config.toml
num_hidden_layers = 14
n_experts = 16
d_expert = 64
balance_loss = 0.00973
balance_bias = false
init_std_router = 0.00621
norm = "rmsnorm"
rope_theta = 20900.0
qk_norm = true
attn_scale = 0.125
tie_word_embeddings = false
init = "normal"
init_std_up = 0.0277
learning_rate = 0.00202
Below are experts of layer 7 (counted from 0) of a mixture-of-experts language model. Rows are named router (the router's row for the expert), gate (a neuron's input weights, with its number), up (a neuron's input weights, with its number), down (a neuron's output weights, with its number) and show model dimensions 0-255. Each number is 500 + 25 x the weight over its row's rms, rounded and kept within 0 to 999. Numbers have three digits each.
Before each expert's rows: a language model's description of what the expert responds to; "comes after" lists some tokens at least twice as common just before its tokens as in all text. This comes from a sample of Wikipedia text that the model never trained on. Tokens count by the router's weight.

# expert 5
Description: Table cells and headers. Pipes, numbers and header words inside tables of sports scores and statistics, such as Total, 0, 1, plus some determiners and adjectives in prose.
comes after: " |", " 0", " ", ";", " 1", " –"
router:464506495526518461519472478497495504505505487478498473515495506458477501529472431476506539537495498501512456486524492481490448482524501532496536512500505539545533536493497497439541496492481479509488456497497557459441526550486505510524497490501531523533517531542509471485491479478491491515545492499510440499489502504555505507447536489522524508504487466515542524499497434441515528483499483466484496516529535500510500528470531495484528485512512513495489471520517502501512513494476522488466473479534457493499518533486536490487506495474457524479476516506482512499470504496528428508492488489482495503481499450487476527497507468508524515496462532537498486427465521465516474519457507499501488505511503478498523454522511560504501511500507557472502523499489505519493511484509495
gate0:490466490502518497509502488487599495506543451483489501525502516463524532485504491523499521478547517511520441491516479495502512491495498504514532489507502495497471516474477522501491516512458503542531541495523468502511513538508497446542482485514510478502478477574502518495543521463483488517537476526518521547506541514511475525484547491485517474528522504512460484491467495524478553512513470509492485501469509519532515497501490490492537512504491540513497518494533490466553502523482501476513483503517501536480505502491481504483474499495469457500483445466517508533470475530487480492530483445499471524535488485511528514491545459481527464505439513499482507453532507482508512481480547516494509522475492496513511552503517505483528511553576523489498488493492512519530479522452533
up0:469460526488513483515505486471540519508532460505440500506500516465500512490514484490485499502545526543577503514512467488502475491534499517498470494434497493486511549474491514492539514492505493530497539508498512466488542506539535536513476450515514536491486502543495505515495515485499515479528476508512511496532531497498551529499510498526559492549514456494502496445482486481555502533500486538510515453490504538537511503484496478471567501534460465487470483510520494448473520534444490527516523517544497489473508502519521435502476479478456481498488470507525516504511477496528526507515480478498452474490506494485523530500495473487520482511476495530490494460499499470520473526474530502454462468515540484502506449508476487487506519499499520513478551486501487495512499495473476
down0:567450497503515502504536480537507494488560501498487484492521516520499461503518510481505515506471468490489504505526535531512412444522527471491484504502500488502471456506506489475470469492538510462521531478512501505531461454460509500471472531473508530491469471486482519499497478449494506516493476530519446508532485530521484481517531512497502510496524501490509533489510505515532521503529478517526499506478491447521502479510555518549503514486535489503493503489481496503489498467457532484511501518507493502500491518463473507504491590471458501495513496524517467519508510461478531480543481498524500527508526491448489510492485492483509511469546505486506486481476492474509492468471555480467480482470512492513497495507562455497505475506506561475531457467501456458497470453500481
gate1:471489530470517487491461456525510430465482512486508475494491497528570498547533525484523493471504513470529498455518527501490497489514515519482526513489486538492481531490498502490522485531482503500495537465488506518462479472475528533550516504509495506496536479499510511476514446538505473507499527516496486530504462515495502446465480532512520505491542491479523458492475497481504533456484493503510497494498486528534532465468500528537470505507477502506471525537496465522490509466504478527506466513489470519506500463525528535544523483467510510472467550520528537484458465521501504509523530490460478440515456532537459549479495465479511508503468514502544500493499464463491477505480493458524503506519485511514452454461523512486490534543482512469536513494501499497516498514556510
up1:507497513533511504531474520487496548526492524495469526501500495495491475480507516504555497523512499491514507516492432485475522545508471475458467525512478480505490463509503507518518481449529518497479460533495495503510480488535499435501493486518538533495477563475494520490460546461478521457433468524536544484502515471462517511531493414507492470536530498514528498498525505482513483547467514494460523530519514517525470529481501481462498471501511514485539514505458513492483482489483454495504452485483519497519512460491482486516534472502446514542478496509451490497473527496499494522436481505477505500474492500508494444503497479494472494481507542474444482523525502519523496512513508496456474480511499485490494537490471514483523469473509474516486481493491496534467517477468490
down1:526484504515512453541497493472480496498522426489492522507490534486484547529470502497504526512515475525498468531488486519473477498541477483518479511503452502508531515525450486494442500469503492540492537489486486479466475537508482550485506531499484541446520527526495513492481471538481505494516487462505499474512527513541483507494525494517486433513470513523504508463551516515485523525532446477520492492475502504514506477470508459475516486522490536492562477453521531463521479480484507501478490504480522491507491485505500524520487519532467517498511492479475462475491471538479490472497557502488491520490511498530510539501491476497512478501481509514476467549534513541512517522482538531458465460445545482490495490504491513518502460497556524483490521524531554494508507497477549
gate2:479525492499522516463516450521501501505540511506485518492484500540511515502494473483461490509464513559521523520520504483471503459510477524524529445489517473533514515496505504494496473511491503505542521517482448489541505494513467472475529484510508510512485490454548485470455482517458531535476537512540480537515505515472533497487505499543500465510486488463490511516485465550501482529485525509519526521493512476527474515539524455454465516473456463506470481454527506471499489507551528480512493509503524503512477454531507504517448533499542542483478496504489494536517474489457482513535490527514514494443512491448531518490502564507509480492504515508470540556554494522472516529567505489488505516517488497519479509521494462476501497522506546485497509519481459511517479486498495
up2:481447501495512471458456474491530533489478475504470497526482524464534495496492501493514538529497475501484537505544488535520477516514476525490506525473493477504502485512462521527493490499501503511470511521518462506533497534509503469495520476486459495477455448508445489532463534495492500498457485477490517490525479426492483519516514467513545534511524544519525512521521489446532492498499481504510505555499467511473557534486478491484497513502503513462476490464475478501482453488458486556499534475492482534514515517514503528527497487494454536518470528466492491490476504496555503519497489508494479496508483501468512511508497514480508519480491482532418517550509464528486463472510528517508493501499501504496524488524476493470460527412518488488483536521502473528484500520551488
down2:468549523495537486518535522526531518485515517488509520513475533506491446467453515521485521512485498506522537485535494469542519521507501538494466498511528490454519557498497539498519515492535506490484516512501535483485513480519520546515482533487533444485508486502466488429483465475489503530524538495511511545514468503522514508492487548537494465491480510496496493473532480494474486501494546524508508510479473485500443468461491464508501503527539495457538468524478489516478552487567478530498513537536516529505487461490527551500482515511515497502457476462504517477522525508476515510541502553485493509428508502530489539531540509532494479518496495488488491504504526446493500472512501520490536501485525511471464506467502482517511515479498470535516504536523509485492517493517459
gate3:462509500505508512477520486502496523464532504475524496501520545499515501493487502456484527519494552477486488495513468503491467511497478529532534461446511487508516448515471511454539512504503506503453510491493503477499479503487476554528524513496469512482438476502545544518521500467532488508498511476487449467498482523496480527493495501508479532548446476490503497488478460480553526524498480530495491490482524501550502478516501518476492517491507497500480460505522481502487500536526579515502473493494489543504496462496505512487538458487489555482489413455537495473518525508509498498474485497507520464492475434465459496477489516534533476477511514495514463501520540471493503514471498483476511495501514488567523508531535490472503534527514471505486460506544524534508512501475503
up3:455528501463502507528512537497483513489503463492483500523491488502493492513513493504498502529524526522528461529508492500482486500495503534464451507445509494522461510508523481487512535583530499534502469512472490498470478533503534528471503521487510509485473492517524515533485475492482499498497534452486427455438439518463500483500474474489481544563512507462503525508507471518505498531485522500496489482518462440516504506470483541531528500509502544495524482483490497484499521471478553483494495522477467503483528527492545506523525473512503540473486491470533493473530495508564482517485477528512479484493522492486525518531502501495488447523480530538520448526510558496532507469477534495492501482487502500520513468477520492479459501515457501471451490475539509538499483482498485
down3:465517479454488502491470465489488460472536492464515550464495521554506516510509478471531486525518508500512506505511515533505482450504502504495472441514518496506469481505486457477473521480561513467473543487491553465505461473506484519496496506508497495508501554468522510524532485506552486524512522497455480509474493498472548488515514493494463473529463482513503494491484507495542443468525506454485480467498474490547539477471498492523494489516514532542520476442517500519490512492526493530480497495533500504452557487508488505457549472505498476508571464477534493504485515500495495518506507503541488528484438466477485480513496501470481485513475519524483491526509496458433444494502498511508500487505478502503532482498530509509517472524505517524531501474518497505527509492488445
gate4:514460481528467460528536517498514499499513546493486469471493554511510468483488535500502469525496480473507491526492530483509503494481507517497486496468466518514463479468499494475540477526504483560454480506507526495515507539489548520523507478512462475526501474513521485488491548473540527515514498498500489499473496485465529553519522483499523491467497505481501497519521486461543495517442519484552463490506504518516515476455489526523494505457495503487500484519484469483495492520537601480479463478487510523506500535536450538470470526482476470426480501524493553478558508487452501468475491520490497533491490519467513482514506480484481509453470500491501529514497485466521510553485479497494495539463480485521498501480482545496492490465491513510469506517539489502477478532486497
up4:513479508510486489487504522508502488547495516490527502512489548483501496531469481413484509548492517479500460545468498483502486481505514539524511506487444519528477464490513520475538512509456485525497459499490519511521507492498482478520477482482468523517522487482524515506488559550501519517538573495481500483457473500509525514540507506527481485421493552482467460442432447480520527478463504519500494508493488481518504492483512509533485509474498469443481493532486464505527515497561521538499475478484485522517475496499474503475510499511464482465483537481508505488495493485476494480472451462510484491506499510430515462504498521498453519498493491479508499511489494469542478513531513508514517519463503497454481526502477547487516503491525522506491495502534470477512502507515529
down4:500553473460510477491504535485504538483490476554499543474513482474545521455505473470533512505493510497493498551530495535491516540456492506499492543517509494460497505463490481512461501537490516508464505481489455503494497495491491479506507532546497532469491467500498480485500477501532516511518482472505515491469566502483458546517501496485429523498534481495525456561571524512528482511491531499507489523482528526549495492460501511541504478480446487498519516490510498508480473517498502504502516491542547497528546506476517511511445513472500458506468509515489534519487487542507491511539511494479508512502516481482529520471457474472540494522495512465464479502508505475526508488567496460478492447538521450508473472509512491503485480493481521487489499544511494470524488481486505

# expert 6
Description: Labels and connectives. Table pipes, colons after infobox labels, and linking words like as, with, and, by, including, as in Molar mass: or External IDs:.
comes after: "\n", "-", " ", " is", "\"", ")"
router:457446489504531525520522514542521492521493479497525489520520506528444476489509486508555479467440493545461514512460486481491498517519510469493482439524473526456546492480553509502492458524475529469466482503543489469507507529547488515534496479488475460540514517529492476493464488489492472511508493513513527479512455479500522538519527521469482462496463452508460515511522535507487459560485489473479517457518521537524505539500527495476539474505489499485537531446497489474535522508470506461499488500503530508462476526502482475536495454488495465506532506503488502510500531477504518487479506507486513524500495515508472544511526485492504534493487458504526531487527493483502494486533514514503484467493510516569492530532476481512499481493497487534521526522529470487479451480484498
gate0:475527488542506434488490449492487434468503481464534544531470504489514550562500510495545479486505495501476463500502516504488523494570501528506498485488493498524515502486507481483498486501501519495503477481503456488551515542486478445495478483512500437489494471488518479524496504514489515522470504553454503481487517496475457473528509492506501494493498522507466526481469488507495523490532465465450516450497464517472502496492485513490472478466477464504453542530532527498455498528523498482491500509460530527495516512529520503518489465505479490468485492531492505479476447494499502471449477495468475485469496487507492504521475489531530497520483508518454518500530478556518485515514515508458492466509508482543530459507488482491480536484503496551524454493539453482500478480471481
up0:453512549483492463522466481508479504494517531467493494539512526491483483545500505496481535501523510514521494516460492489516494512536473507523466492489501452468514539546526503476486474545476458478457531523512554493477526539496485457478534520492508498503531486456469476497516543516539476495531534520508501486468505515496514496522494445493508525526489542486532449524474466541475461514540509493497529543513457517534432483508506508484501507501519482474498540477512513493493535481474484518519510561487468517576515493535490500495484509479499478518485510455522482504486511516502524496527489481534486514514482483496504471507467526482536517533475514507520520474512522489467471457507534531505471464517479509535483510484518496479526468490525490533494490431487512504475465463531484
down0:479479533513500490503458487508529537510478492450477495502510513459501445518500520510511456480466451554449487487477558477539510497558500504514527480450521554485484517485510451515493466510546511506473483491534455514545516504460526507521497498501507478515501488463528486502507482476473450527466470539478510460558496470485516475434523488496487501501483521476502470491504502502501496490492514497537521499515479535468507475529462508475489492494489498450531534527522500496497475508468495534485481492474478521473532517471484480511474509499509497491512485468464492526455468519505490467497442480542486502521504513518518517504507502454448489510485483485481498511551502508483515483443503516500489515491485486488488497508528413490477542508457509489484490496511520501449498482528499
gate1:452487490486512548528499534488537518472505531501543511462491530519505458503471492465511511486499497466501478518480493524491533474528504466491491520470474533527483497489528469512529524508502506474508491484520503495469485480483474493501471488471529459496504500466511537508528471507504503504512477479523511515528496502509490487511522465534499506448487488505459508478452466467551457519493471477565490506495467522571495525487498503519491528507486460493524539492525484529499510460456548518521534461489482489481518499503475533497553499522532486498500496480553519507461495501494492485506494531515467518573497464516433473540514525521484555497481510498487487475530483498540507493494526521525516541507509480515494526462492460511490475471533538483519554512525559483492521509544521
up1:507514511521459508488442497515562523527509488521505480495527472514447485546516499495474494573520515509532514457483564477492470485488505547552493489528505519470507503507492531499517478503472500541450491528490515505526512544521496490499527539580492523535515527484480486532540506479544514484507487482480513509488508511548509500514469490496481455528524506491502507517514526511458481507507489507470479507473468473461517498527497478512524461548525455479489494501487520504526517490530453502468493526458497494512477486462458508452492534502516500446484490497479499507524508440534503520549496463517511504515513493470535482464473516507506503508491506488485532526487452537492501512504481504540489491506491548480460469482508476526504518522519470545479476459477518480521496510469484
down1:537475503463517485510511504487449501467525475451448526494448479489479517505497479534509447468543447489486513512510476544496489497509490548511529457484477471490506440521502533509464517503479495512518508471500458527535476505482481501499510485469482494511491515492473490506513499514519512504497529502484519493498468537493504544468506437484497525505524520545512497535488491478544470516517507523474517523538465519480506493477490468499466495482464499510538450477529486470531505516470538483454467445502488445517522484540483513512511531446503522512509474495491515518490475514505512510495513515460511553471479471500528499531503518494516506483473486488478513483529573495499521501539512505514480488484515503578504474517534489496467481501512520507518465524507520531524457472446484
gate2:545522532498476512487504483557479513507521492487539469505484498523505537483496505549553495517466497526502458517483557505515492506528485482489519439496527459490516502504509512541492469532506530496459543497530493455559476526498509524545495515477535509514473480537517487512465535544479508455527473503505542510464486484524541538499490506509532539470465489462459479509483442513535491468481529520505480510490542507505470518513532479520523493483528476503494500482477478454554527457524521489479523481475463562490505501485482507492490522484520489474512496463502494482486500476502501494528533504483468508506491491495479484488484543519501507481489504479524486499499525497477514449510489498505500484424493511499517521500497535483507522523455481482504570521491447503525485516514454
up2:484480537491522507509535540524495446475475464529473512478513495468508460478490474515484531514484510491510502465522508464533468516474452542497468541525448559474482493486478519492487544478449493469495492504467473518545480515491454504485479512493442546503501488490501493502502549478448497515519478549494490500512496501503508506508474475498521497458484514524522482503521514483487502515486479502488535517494479493512467520485532507487530516522516565510510497489532518491467480507509497483476495491444474465480560537528506483506521518512500476485459520471497497530500489496535494470511520489483521477486533513510531482469504467528525436524512526492493502496504451500487466492475471575514550471550551513528475535497496525502491486499527517456508479518475509530528497553489499
down2:495498487494490489489488553524511486498513516494519525532477474526519509506486479512518499532542460515570490514518494544489470480521518513506457525526572479468526479513471485519496488501489529559495501512529544482536490513504569492512502459570497516517494494504509537516511493564489487517482487519510493480513497477512493511479517503499495501526478534534480543477474518488523463524494480479514513498499445504532500477528503480521463483534519467491511488477514498510499502439498499516498468530492507481510473488503516488534556500430491495505524511542501496517463506483524539520497498503510518473478505507470528452496513559555516529525459511534470515467500529532462520472512508504560498514544495473481507521543503509468508531528509490491535481489515459496455535523524521
gate3:482498515482531517506500501497519496476496508481511477516511483498475501494507446486523470489480483551484479509506516492480484502493483495517464473497505517475523471506503497526495503492521538466522484467498472500536466505532496482428495515502487501525499519462520497498503483495494481516509516555508503485474474454484506474483528498493499515493518484497471501512506523512499494500513489475508480498552488493519500473473509533537510542502467544491492534490534474499570463547457540471530539531458549476500467523548508557530536522470489473438520526491553446505492510486487476519467486524477498474484513497541473486510529472480516491513505515456559543482504550475527452533513490505549498486473521522507467547518491467480508482497481472520540422492477499482519459513511493
up3:504497501507516533493495467540520525494481524456531474537526528515464493481479495513492505499528456478511507504460480495501484487546541526527518482525470490475464493491493487558520508494505505470501526504526525529486527477490477468496493481499493430501491502531482479488521474508495521510511488476469497527482486497474552499546534487492487463475460499469480545460468500489454471475487469474526497453522520515496506507467490504506518495506521527493493477460512506434472498514494427486481515534518486493488482528536455511507484477470501501467522485530535504516550537498471492560490501554462470523488506514491452515512493499509473506484486506479488516492477462465496473567478516512519509468463497541467476517485480489484542539479473483476459489473508528466464464481478525
down3:514473515491544512532515524516514503514562518456474502470581513515540486495547483485446497498517534476478491468497481506476466482501512490512486531489503515477457466492480570511508488508549544514517490486463500521498490487516519475506518555517509519488507480513443509498491523481495467496499507498458504470510456527514490476507473457494482445497507506471506502482530497507490518519467498496519503519516505535509448455544493485561471489518514515492462502487473537483493501516515487500539478507514531504515487504455511506503494465549522507508516543512531445469497515468466480497491525477498506475518465525466508478471566532495489470524487525507493541501492463476463530489516460505520493507519545533474475500494466461510505460505522505493510513547503492452518516545498500
gate4:484460476489522515537455466492505506539512514491506520464499448472484458506499505430502529498495500497523514490500522518509496459514502496501501483523504530444499484539436518511486519501515510465492467553561513498485508503542479499518509479540531524475504501505479514540489520497492485487511500489542488516540452460471409561541485520504520501545514495483474511489478530486591475552470526478505539526533493509500483531499486526492517493501473505538479496453521495510526505517499510497483525515503529487446460539506493519501491517463560482493502503522487554477496500470515482481513444520516516523500498495516507509509485506504505462522475456507523503487531485484527511502483519492503535489503493519487469522482487473516446503479516477490498498477515508523464485512503533
up4:477497526533505521523535513473511516481465493489513495527493450520480521559467481485510511467466458479516489462511462462464526508514457491561541492525521496469459472493500535479486479511504555489513472509512485466514515474499504461488498464489522528501460499488525508494471514512485458438517553499510539503492482471501496509513503496520503523496520438490458556502477497484487510482475513492481539527498479515506545524503512519531470528510474488525481501484506503525493507484555498518505517505495509510504508520521485500502497511503560457479523508497493517474466472460537508466476502483536510482507510467480466500508479504516483472507474442510471547471488516417497501543524497509469473500562527503504482550509495505490558517510510490475462500476495531484488513454462502
down4:495491574490467465529471473502483522543491495526507480517504488480487497493472495532492505512485507520536503513508510501519511511524479528502498483504485500471491519509523502485538497559516493528493513475465490469540499507440543466541465486476503524508523495486489509510500511476526501516503523522467564504534496565462519514473489545511470528521530493472519526485494478498498500468506477474526534482504487471505486457462480525491508528498499518507490521439505539525493544442500496477507519446479512487539509492504549490500483458542504506527491493561508496528507453486505520499529484518517511516511542468447512490514534499502454488482486481483463551510526499542530472499538514504520540497489516484488475506551509524461509465477555511538499490480543560502529519501496489

# expert 13
Description: Line and segment starts. Line breaks, section markers like == and ===, and the first token after a newline, pipe, opening parenthesis or quote.
comes after: "\n", " |", "-", "|", ".", " ("
router:501532471498481509500467468511458491492497533445486543499487442491521473477507515507528505527477518461532556486519492481505517491545501483465511482544519488467460524491471495520516499554551466469449464524509537469529485498513521490489512484494526477500435524514475485547511502479494500477502512476523504524544526488497490536491475469466524491493486494505515481526473541516497499527523481513495482497511512536483484552479489541513514504490523498517523486455502478495484568503496516473480522529488505469503524515504554501509546492503502492518501476503501491525480452535477467517558520431534489468480520492520479534529480532491545513511512499475503484537475559479517467461538458484514515440478532480476490497480504518514482513473518485530494483503525486515506493478505488
gate0:483518515476488486478479472495541495481457512429514491500535501532461535510525510445504502491503501466492530477516492504471510466526489549486543447509528516512475501480490432488524522485514506505495482480496488501495508426502501512515537522496517505424508484514535481504482518558512510523485501505494500498510482467501512518518471504459486564504487448459507502512504556505481460507516497488534513523426508502482518507491493485553525463470505501495524523514508474482470515482535497503510507515447493494452506549521500508487510467488514489520532466467492497532514487503487535509504479483509510486528478485477493470464464517504518509519482481459424515513491491501521442485545512489524493472506516505541515475454497509475472473485507506530495502513555515457501522500486506
up0:522482460473537500518475497463481500511507460483453508537490558515499460486489514532497502535487504543502475516558481466474535494498482505528469466490478598515502529494493527501477481475533480500511510511500533518537491515510509490545504497486516527500536511527495502506486488485467511490461467505520501487479523486471470499525519538499496471485484468474487482490539478455512484520482506474514478490480506517532486479495491528510544523480502522511472505487516466509473485482500491501483462492497516452487566516516463467477465489546519526517518514475492459526462525483519457503463504472486533498464511531534487540502513546525513513483474451456506495497533522449492498466525501467457501488502475492502507443525487459537507450528498495461503515456448490512492488475491508
down0:508510495508503486473491518523488550511461510584466478482501465515478521492472517529485498512481498458455479496475459451474502530551481509475481465530519495532538483519524495498541493452510506520509489481491543499534503528521501477474469491489477471505526498493479510474461516493525508515496561482501478462508547494540516495476518511473474496483469477466526479509503500488492508512551506484498479493544491491483522509472516507503511489484518525485439463528508506506479483466535495515549484509507527496529489500474487523479495525557507497514491497507520493504555506506512495486525483487499507501513482517466491513546489443548551526506484463535457496450508505493500490517471478460530472505503511517471461481494511491513525575500483454459487450478475516566530474502498500
gate1:453523485518495464483518509522502484502538530497446566510524494506467517536502496464537500499511489485455492527509521489509518478520475467464515488539473477512545496533521433498536512496533512478526461497522526500472509477500533557527526477531556502536495512501463508480472491478478500516497491540515522530526475498503488470473482531443498510507514456528495482496523505504470452537478428496502502476461514540509488503511490518527503446481490499490519502487500496525482475520483476512490489496500506522517512496498462482521499482477538451494501466526539536509503497442510497516552490472520547522516450483535537449484498541502502471497496512515548485465523503553491485477500517479458507468490521482500515501488515510540528497521504484495499527518515479561494471499493499
up1:449465537446542462532485485519534507511533471511496487488494514491526517475514536506502483525496546484522452505506472487514485549515503504543509453500528478459500499515504519483465476469483542502470528476511477495491521475509506503490466503495475468495510503528569479497519499522496540523486514488481478482542522509481485489490522547522521495479502520465463504567488453483454486519492537522506513513502534507517510460520485507487521549536519485504493510477506524518464517477506493475511466517520500480503534497526481517505456492515545504465470495491495519492524482512524522569526465526495503548520498520497520457506480475488512506541576461525474479545500467514541454491481507468482526503491534509512509496511490486516489520529449455520515494525543457499491496520501528
down1:515509512508529512464458506505457499513481457546549497478491506501492563540499535493533514506465504483492462485491479495533521513498510507537496472499508520485499492530524488506523454483520549489474511496523532488531488482485471539490505505488498542475499493499542469538498464494481540532488447507535502508472486530513515506475529506469500479539491525558518534522485472492517515507485526497546518448484489451503495531526473502480486548482474504478497506489517510528496508537479481516462462519530517501472493528510481499569499482484492495484500535493482460518489484505528484460505508455462479531498534528501520520520460519487469537529437476557545503499522498506486463491513512475489477470447487512559557494497519472511487511507461498530509481484519534522509492543497487
gate2:490504498530489457510520514495542485483511508521501473508507519481487467512485480489505488488470498483503498535529483470462500479511498484482518488555465483538534498537505531519492489447533493510468523522537490457485537498504505493496497547498473484500480541533506555522511450539479516470483474502520531548459469497470484511520513492484491522467515488501501511514498492459565490529485508508499506501534500529490529511516533473492532492473509485465495508491514483464502542536484430481474479479550530495518528481504526526501511506471476523526458486530504502471542481505478466533542483487476459469511522460476479496487473497527479477497499442474469526501500509473519500521506504449534521515539484486517517481500485461497493550541564536500527528476513482488579523511474495
up2:486506496478526511489510477488527500488503492484485515534513500465527505463513483529492474501465500515478470518448468529469523465460485532474500515487485513466510488509486504506468516433546487495533470436478518459485475506433500504521502460457500520530495541454502509496474505491473498535505465482517492532462478513524493503478515515522486470528486518513501516487479509487489518489517519513466489520480511475486497522502494518546471520480484541486511492547515474531474494504434544496489487491474525564508495505488508543525497502506509498536479548482500478466475513503528521465537506518512530468475481504476493515497523503446513501542524521470482527460483499534484487487446497549486515504493504496540475473440532532439474565487504501462500481522511493462489532510478534
down2:518505513513455524501519518489446479546499508471547479519501509467498493444542467481507504482504504509504486513544540460508524512506491499438471500459514472527467488518492489503488510535487496485494517449481499468527517471517491524517494464521543504457496465496509501475559475530500516486467490521484493485499465508466492495497519490498492533482495534527534480516487493472492493480489514515504529465530457495522501474438498476519426539563501521511505505469474507469463502515482478499474556521457492494551511510504544538541504530510491517520460523533492522508456491498556522490494476507482513488483549488480460481491514508485480506475494511497504484518528513488488501507474452462497511466480527513535518435496513470487508525494514473483485474516519496546528449465498484
gate3:508492490545478548525489441535467441474498533494500508463519509559508495520526527492492491496466496451519515503474522481499491521490480491479509464519522504486507514514531491528526486463507471455516516512495497504476453514473462478548504518546510451488484465472438474519466473468520490528501509490520481487489469492506479511491502508495505511488484487517474500510512489500467515507520520542478479481517515534526434519491486454546492517489510493461500524453482496481512529519551544496533520513491499520497480501523529474481486524496547489510514515457538517492502530492514508492549453471493478512510510480461481489505486502474477509480521468509575558570559547529477512498518514499486523495523505536475491463478515544490494504513528540500514499494535514485496497489484477
up3:496470539526479476524484478508489545495492487529445520498495541488515474502494524498482474496540467498464505527474459529492494469479562479529466522522474505524483512493480519508520521491473527521483477467521574498504488515504489508472504528483534464489522503462560525561506483505520483528492505502518520540501493505493496497528539532522484486476449499505523541516510505490488532512497504540552453490557524470490524454481490502477507545511503493491498520499500496487521530537522536513533529499479504508458519454529533481498504507514526522509497489496513518434552511502538510528502470569510505502472529473507514461513500505503515514510501485468493490528538524475499475477509492456496505464501500523466469551490476493483506494516515501512531533509583507461491488511467496
down3:544480448514552515495500488473515506470502494474512497512519476509498467520515512493459501511439526482511523475490492482507504529531509515537488505513429504507539505504495535493499500494477540469507498492457470484552533515508516499523522514523531511516531475542496472447496424493535479537489533451484502518505494510469471515541507535463474458475514524476512513537463503519522505447494500514464447469504462465504510515450476504497462523499496488521498476483517548526483527524487526486472497527519513499500491500531503477506497498526472530489509498517501499487494498500510514465558493544532478543484528469498492550509507505560440522514538519476486502489487532508512477511501499534521474516463501478478508500494513514573486511522501515512455518493543500511476532518473523
gate4:527549486467451518524507523526486475518488528510526459573452440492503538473517495466489512509525536519501515508524478517515510478526477466493450481539447488471484491517488496484532511506476490506528506500487542491498467483459478506478469489544509493514442503493472490480484509491517518475516502509511504433520457522475507497477452501490498522483508529496453510508508483514448537490509518489524534544476504550550471563502516505505503527500471516487504505539492503505450508495526518504475486494465557510519517527515536489492527474463535486482484543460510499535504485525470491486489484501509494488497469511526522487480522513488464514460508549489526481504498529489483536531505543507516515496471520500495481509519516515486482492489567462509487444469537509470490488469483496
up4:477524464516544500549559538453527451489511516559487493451520540511498506502530484551518469536522473497488446482456512485460542504501528434482520486475511508507507500466456509499486510508467498537508502495498497487479514504563495495478524480487469527501524448493501494540491533497504459515481459512508517498493507501492482482536512507526499499522465497510501518541500503483477466462517485542490497505533480484490504478493460500458465464519489485490488498526490522498535507502456451469463493534505473476523486439507497476504489498502475505509514495544503500483505496490497486487482488495507486437536492509483496481486556524527456526502511491508509552509491482525494521506503470490489470528480501488522570563479496493502503499530457476567515485504466500508493532516511511
down4:485514522497510523452542516515486451475518481494548561460539529536514510480461526505484517565521545498522466550513487453519549508508496511492503462531513497555496474497487480553525485499488525483482507523502552524481469459484521508496507516515507508494491526506517501490472469508510479504518512513506529493483520459498498491495493527510529569492545488498534523465485483545547528519574505474516474527497496520508519535482494498548518495539522492531487497512528488503452508506459525477492499450491486506533506525525503491509488477500508483482508490547529481487496485538502474512548500462491527496491487542520479501491494502483506490475556475525486510511500565525506517486496497512552521510504525487488515503518537433481503494522537512524489506514469469527514505485534525